From a checkpoint of a small mixture-of-experts model trained on Wikipedia.
Size: vocabulary 38385, 77.9M parameters.
Experts: 80 experts in each of 5 layers, 128 squared ReLU neurons an expert, 4 picks a token, a sigmoid router.
Training: a variant of SOAP for the experts, 404M tokens, 8555 steps.
Below are experts of layer 4 (counted from 0) of a mixture-of-experts language model. Rows are named router (the router's row for the expert), up (a neuron's input weights, with its number) and show model dimensions 0-63. Each number is 128 + 24 x the weight over its row's rms, rounded and kept within 0 to 255.
After each expert's rows: a language model's description of what the expert responds to; "mostly gets" lists some tokens that are sent to it at least half of the time. This comes from a sample of Wikipedia text that the model never trained on.

# expert 45
router [120 114  92  91 122 143 194 121 136 175 145 104 144 116 162 169 136 114 148 147 113 130 124 160 126 152 127 118  72 140 107 124 130 118 118 122 167  67 120 106 114 150 104 113 135 116 120  87 119 123 129 129 138 129 162 193 123  71  71 144 124 118 134 178]
up0 [121 113  80 127  80 146 151 141 102  98 125 104 120  79 113 141 132 131 130 133 142 143  99 169 133  97 120 126 165 118 121 123  96  98 125 116 143 132 148 115 177 126 108 102 172 131 127 106 136 103 148 184 133 103 146 118 114 125 130 114  91 111 115 152]
What it handles: Newline tokens ending lines, section headings like "==See also==", table rows, infobox fields and list items.
mostly gets: "\n", ")\n", "==\n", " |\n", ".\n", ".\n\n"

# expert 5
router [130 118  68 133 171 139 133 132 110 151 123 108 188  87 110 143 118 157 155 162 114 127 148 139  69 134 127 129 106 126 125 123 113 114 137 133 135 148 151 114 152 123 138 120 106 123 111 129 135 111 148 154 125  72 160 173 122 138 133  59 134 148 131 122]
up0 [125  98  96 117 159 104 163 158 169  61 155  91 117 129 162 117 120 113 125 110  95 139 134 128 110 151  72 170 127 115 139 150 164  97 101 170 131 138 143 155 125 147 130 137 126 109 140 115 114 119 125 142 140 123  78 117 163  98 145 107 127 112 113 133]
What it handles: Nouns completing set phrases after in/of, such as in general, in order, as well, in addition, years of age.
mostly gets: "″W", " addition", " century", " well", " Clade", " year"

# expert 46
router [108 119 142 131 104 122 125 138 126 151  74 124  91 142 173 163 128 114 118 142 143 133 145 158 127 123 142 112  58  96 104  89  88 123 165 131 147 110 143  94 168 120 126 109 133 116  91  97 114 119 111 100 115 122 142 174 132 125 111  96 155 143 133 100]
up0 [137 142 148 103  98 114 134  96 107  87 130 121  87 123 110 115 137 142 109 116 115 163 107 110 150 125 139 159 160 124  93 168 135  93 162 136 137 110 110 122  84 115 152 152  92 125 110 147  98  99 128 143 162 185 115 115 132 165 119 105 107 151 119 114]
What it handles: Closing parentheses, percent signs and final cells in tables and statistics, such as 28.6%, KO (punches), scores, Undisclosed.
mostly gets: "%", ")", "}", "°W", " Championship", " Award"

# expert 49
router [121 133 131 133 125 121 164 120 113 156 123 110 144 151 121 178 149  99 144 145 121 111 110 123 111 137 129 127 106 109 135 103 119 178 140 125 132 100 141 136 166 101 156 161 157 112 121 123 166 149 151 133  78  71 136 143 128  94 147 140 128 131 132 139]
up0 [142 140  92 135 136 128 141 110 150  99 106 138 120 143  98 122 108 167 140 148 153 119 145 135 106 120 105 130 139 128 134 108 187 112 148 177  96 143 138 103 142  76 118  99 115 167 161  77 119 133 143 150 167 118 142 124 130 127 136 151  62  96  97 171]
What it handles: First names, country names and city names starting a proper noun, often in lists or tables, such as France, David, Washington, Los.
mostly gets: " Steve", " Los", " Mike", " FRA", " GER", " Jean"

# expert 38
router [143 108  72 112 153 128 128 133 139 106  86 110 143  72 162 144 136 148 114 154 129 169 127 183 136 185 162 120  92 118 148 153 126 154 153 141 114  98  97 135 165 113 123 158 119  89 176  96 155 153 137 114 115 129 163 130 132 118  97 122 182 155 165 129]
up0 [103 137 123  95 129 151 108 166 146 127 117  99 132 160  96 125 109 117 148 159 139 160 120 157 140 116 146 103 101 138  86 152 157 162 116 115 150 117 145 138 152 114 126 129 126  96 112 154 140 161 137 113  76 103 107 103 151 156 112 159 114 142 130 114]
What it handles: Prepositions completing a verb or noun phrase, such as win over, ran for, died of, converted to, fixture with.
mostly gets: " with", " under", " against", " for", " between", " from"

# expert 50
router [153 144 119  98 106 146 131 166 106 155 101 122 154 105 119 164 174 158 119 107 116 127 158 132 122  68 137 130 127 136 132 145 116 149 122 134 110 109 152 120 130 124 118 139 127 121 164  58 128 108 163 123 128 118  93 154 135 114 121 116 125 130 135 156]
up0 [127  88 166 126  94 130 135 142 152 112 136 149  97 109 155 118 103 166 165 110 148 141 175 109 105 104  70  84 124 139 107 125 131 125 135 117 106 190 117 132 136 156 149 127 143 134 135 105  99 123 125 108 113 129 131 167 132 174 122 134 115 144 120 152]
What it handles: Articles and possessive determiners starting noun phrases, such as the, a, an, his, their, its, and possessive 's.
mostly gets: " a", " his", " an", " their", " its", " her"

# expert 29
router [ 90  88 106 124 147 106 118 175 160 139  82 128 132 102 130 146 176 124 145 147  96 121 147 141  95  78 166 127 105 112 134 132 130 108  91 127 176  83 169  95 146 122 109 129 137 100 135  70 136  84 196 124 122 141 100 139 168 135 128 105 103 137 132  92]
up0 [ 96 115 125 142 113 137 113 165 124 122 126 144 121 153 142 118 120 147 106 134 108 116 177 124  62 138 125 132 130 130 138 113 113 124 178 155 130 122  93 137 180 163 148 124 133 114 175 137  92 154 141 150 155 143 144 120 117 142 139  86 113 122 134 112]
What it handles: Possessives, articles, numerals and quantifiers before a noun, such as his, their, a, several, one, two, little.
mostly gets: " his", " their", " more", " its", " her", " no"

# expert 30
router [117 157 100 136 179 108 145 140 133 156 146  98 102 151 128 168 136 117 139 133 124 128 128 103  96 158 139 109 111 132 139 100 117 137 107 142 154 118 136 127 174 114 131 174 148 114  91  88 132 110 122 125 132  47 125 125 148 145 148 153 142 134 149 116]
up0 [125 176 137 131 137 142  87 131 156 110  94 131 123 175 139 158 132 163  99 114 138 183 133 147 155 111 140 178  98 101 109 103 148 127 136 106 121 135 109  87 141 145 141 155 133  96 118 109  99 118 113 103 119 140 136 204 131 107 132 139 136 172 100 119]
What it handles: First names and surnames of people, such as John, James, Smith, Powell, often in credit lists, tables and sports prose.
mostly gets: " John", " James", " George", " William", " Robert", " Thomas"

# expert 63
router [138 129 128 105 123 170 176 139 122 141  94  93 113 106 137 154 133 115 123 133 113 150 126 157 100  81 126 131 123 113  88 111 104 119  96 108 134  80 102 138 114 152  76 124 122 125  66 134 133 144 133 132 133 136  94 184 138 112  60 100 138 138 136 189]
up0 [151 111  97 116 126 173 152 136 134 126 142 129 126 139 150 128 124 158 110 115 168 127 110 113 141 111 130 136 139  81 122  98 148 138 125 150 162 131 132  85 152 106 122  96 100 101 124 151  83 133 124 155 143 108 130 136 146 143 101 127 135  86 158 117]
What it handles: Pipes, semicolons, colons and line ends separating cells and fields in tables, infoboxes and taxonomy lists like Order: Coleoptera.
mostly gets: " |\n", ")\n", ".\n", ";\n", "\n", "\"\n"

# expert 15
router [ 68 135 125 123 185 163 172 130  75 114 144 112 119 143 153 143 184 110 128 142 109 189 117 100 107 144 151  77 109  96 149 159 116 128 131 144 160 141 142 152 124 156 141 143 159 131  92  98 108 104 112 133 107 102 163 146 152 127 122 109 119 142 129 142]
up0 [120 126 139 173 148 106  98 184 129 168 124 104 184 140 104 134 128 103  64 156 110 132  97 156 135 167 132 127 182 117  92  93 127  69  90 101 128 101 112 130 149 101 126 126 127 131 103 114 119 113 173 167 142 156  90  76 157 109 148 125 153 167 189 137]
What it handles: Middle or end pieces of non-English surnames and place names, often Romance, as in Bracco, Estevez, LaPorte, Rio Grande do Sul.
mostly gets: "zz", "agn", "esc", "iber", "chn", "ven"

# expert 3
router [164 108 115 106 152 169 157 115 130 140 166  68 101 125 165 147 146 118 106 110 152 114 105 156  96 112 112 118 102 117  93  99 121 153 137 129 126 130 129 144 125 130 119 168 149 118 115 116 132 131 147 114 120 102 131 150 105 138  62  94 155 131 142 147]
up0 [155 136  97  78 146 136 183 113 128  78 107  94 143 118 140 119 119 142 173 142 103 109 156 129 124 136 114 140  77 113 119 139 113 159 135 144 173  77  84 130 103 159 133 136  92 138  98 129 153 127 174  93 131 167 123 100 126 130 111 131 160 123 113 114]
What it handles: Main verbs and participles after was, is, were, to, such as released, died, began, built, plus words after "as" like possible, to.
mostly gets: " released", " died", " began", " moved", " started", " went"

# expert 32
router [122 122 128  97 213 135 130 158 115 101 159 101 140 151 150 193  99 101 134 179 121 176 166 131 119 155 149 139 104  94 145  91 120 135 147 140 167 128  98 117 109 128 121 119 151  83 104 115 142 145 130 113 134 115 140 154 143 143 159 134 151 116 166 170]
up0 [148 118 137 123 110 140 115 193 109  98 129 134 101 148 100 122 144 126  99 149  99 169 152 119 106 181 134 149 146 147  95 177 166 156 143  99 124  83 148  94 135 188 101 184 114 162 140 143  97 108  99 135 130 110 149 116 169 168 101  92 123 146 105 108]
What it handles: Word-final pieces of taxonomic and foreign names, such as -ia, -ensis, -us, -idae, -ine, in species lists and place names.
mostly gets: "ica", "ensis", "ia", "ana", "ium", "ius"

# expert 35
router [118 140 132 102 115 126 138 123 106 134 112 103 122 104 136 169 173 143 145 128 102 118 149 126 124 131  99 138 119 129  98 105  78 115 139 139 127  97 117 130 157 125 112 100 136  97 106 119 143  97 116  83 100 132 119  99  93 137 114 123 131 201 165 113]
up0 [138 105 151 106 157 100 153 191 134 173 159 132 104 115 147 138 187 162 119  74 107 107 141 126  89 132 155 129 130 109 152 112 102 141 113 166 194 168 133 164 122 132 118 173 126 142 135 119 125 129 121 135  96 107 133  96 116 116 101 154 129 117 138 119]
What it handles: First cell of a markdown table row or label, such as Chart, Candidate, Turnout, Total, or a leading digit after a pipe.
mostly gets: " Phylum", " Candidate", " Binomial", " Turnout", " Species", " Swing"

# expert 39
router [127 131 133 100 120 143 143 176 142  97 127  80 143 143 157 135 165 135 137 163 157 133 134 120 100 147 155 143 116 148 126 103 123 131 129 133 115  86 135 103 158  95  88 169 151 114 131  96 124  86 188 111 126 118 145 110 155 117 120  74 172 142 132 132]
up0 [162 101 139 104  89 171 103 161  94 106 152 115 120 115 108 120 157  76  91 117 100  95  97 154 132 132 129 118  91 115 123 137 163 110  80 127 139 128 141 170 121 118  95 131 143 124 144 147 135 126 121  95 127 127 137 166 146  85 107  91 105 132 136 102]
What it handles: First token of a sentence or paragraph, mostly pronouns and openers like He, She, Although, Following, plus surname pieces starting paragraphs.
mostly gets: " He", " Although", " His", "He", " he", "Following"

# expert 58
router [118 117  93 124 104  90 113 137 143 118  92  90 137 107 146 161 163 104 142 107 154  96 172 164 106 117 118 117  79 143  66 102 119 167 115 149 141 112 157 100 142 104 100 119 141 106 129 147 127 131 120 115  86 115 107 129 123 149 112 123 133 137 160 150]
up0 [115 157 156  89 120 141 163  93 132 145 142 117 107 166 125 106 116 131 130 157 164 149 117  91 143 135 133 141 154 140  92 125 195 134 121 134 146 131 153 112 163 116 115 119 124 126 134  76 109 135 122 110 139 151 159 105 102 119 146  95 106 140 158 132]
What it handles: Nouns for roles, kinship and groups, often after the, his or a, such as Prime Minister, father, team, Party, Secretary.
mostly gets: " Party", " team", " player", " government", " club", " member"

# expert 21
router [109 132 143 122  87  97 164 169  59  91 112  87 130 168 123 195 128 117 124 157 154 147 105 184 114 137  98 133 124  94 117 127 114 132 131 150 157 101 125 119 179 153 115  72 138 114 113 117 137 110 124 126 120 104 121 113  96  95 132 107 127 169 173 144]
up0 [116 130 104 167 148 122 140 169 108 155 120 126  79 224 142 167 107 130 163 157 152 142 133 158 139 164 131 166 123  98 155 109 154 110 156 148 121 160 162 153 159 135  91 125 121  99 157 129  91 131 147 154  89 132 123 164 165 124  90 152 137 158 117  83]
What it handles: Opening parentheses and capital-letter pieces of acronyms and names, as in (VDL), MD program, FC, often after a pipe or quote.
mostly gets: " (", "(", ".C", " SR", " FC", "Q"

# expert 22
router [126 169 106 121 145 127 149 160 108 110 106 106 156 141 148 163 161 104 130  90 112 148  82 137 110 106 143 127 112  99 117 126 136 178 118 154 113 105 160 122 150 119 112 127 160 117 145 110 110 130 147 147 111  99 101 158 125 113 131 100 126 119 147 162]
up0 [ 88 123 104 108 142  98 116 114 121 127 194 118 143  93 140 100 134 127 158 140 160 117 122  99 148 113 101 121 118 147 146 139  90  92 111  98 137 124 139 131 147 106 136 136 133 108 148 123 148 128 166 134 157 123 141 104 129 122 129 165 152 118 137 153]
What it handles: First pieces of unusual proper names and rare words, especially species genera and foreign names, such as Cryptocarya, Anchises, Smotrim, Cajamarca.
mostly gets: " Crypt", " CN", "Engine", " Nug", " Bert", " Fal"

# expert 57
router [135 156 132  95 136 139 138 163  81 128  77 110 136 123 160 170 145 165 133 119 151 138 126 208  80 113 113 127 106 145  94 117 104 149 132 138 180  77 131 133 121 133 131 120 152 105  75 114 142 130 139 123 141  86  99  85 123 137  72 104 154 116 138 191]
up0 [109 156 110 184 124 116  62 116 102 128  89 100 121 141  87 143  99 121 148 141 141  93 102 112 103 103  74 115 105 139 145 144 122 134 133 150  87 176 160 124 169 137  98 139 115  83 122 147 108 159 125 139 133 154 109 122 146 165 133 135 149 117 100 125]
What it handles: Commas and periods, often fused with quotes or parentheses, ending phrases in prose, such as after "In August 1963" or list items.
mostly gets: "\".", "\",", ",\"", ".\"", "),", "\"),"

# expert 19
router [141 144  91 101 136 105 126 131 131 150 115 103 113 147 154 208 105 123 142 124 177 145 126 120 104 125 155 161 106 107 103 101 108 106 154 129 124 110 104 136 118 108 126 143 156 113  88 104 121  93 137 106 154  91 120 153 173 153 122 156 205 182 109 133]
up0 [106 118 134 124 163 127 107 135 157 150 125 106 133 104 176 125 163 122 115 134 154 161  82 119  73 105 137 110 135  98 131 153 105 168 152 119 135 131 113 142 142 166 188 127 152  95 115 132 110 151 111 138 122 135  76 113 131 123  72 186 148 132 127 118]
What it handles: Second pieces of place names, such as suffixes -ville, -ton, -ford and words like County, Haven, Lake after New, San, Salt.
mostly gets: "ville", "ton", "ford", " Angeles", " Township", " Island"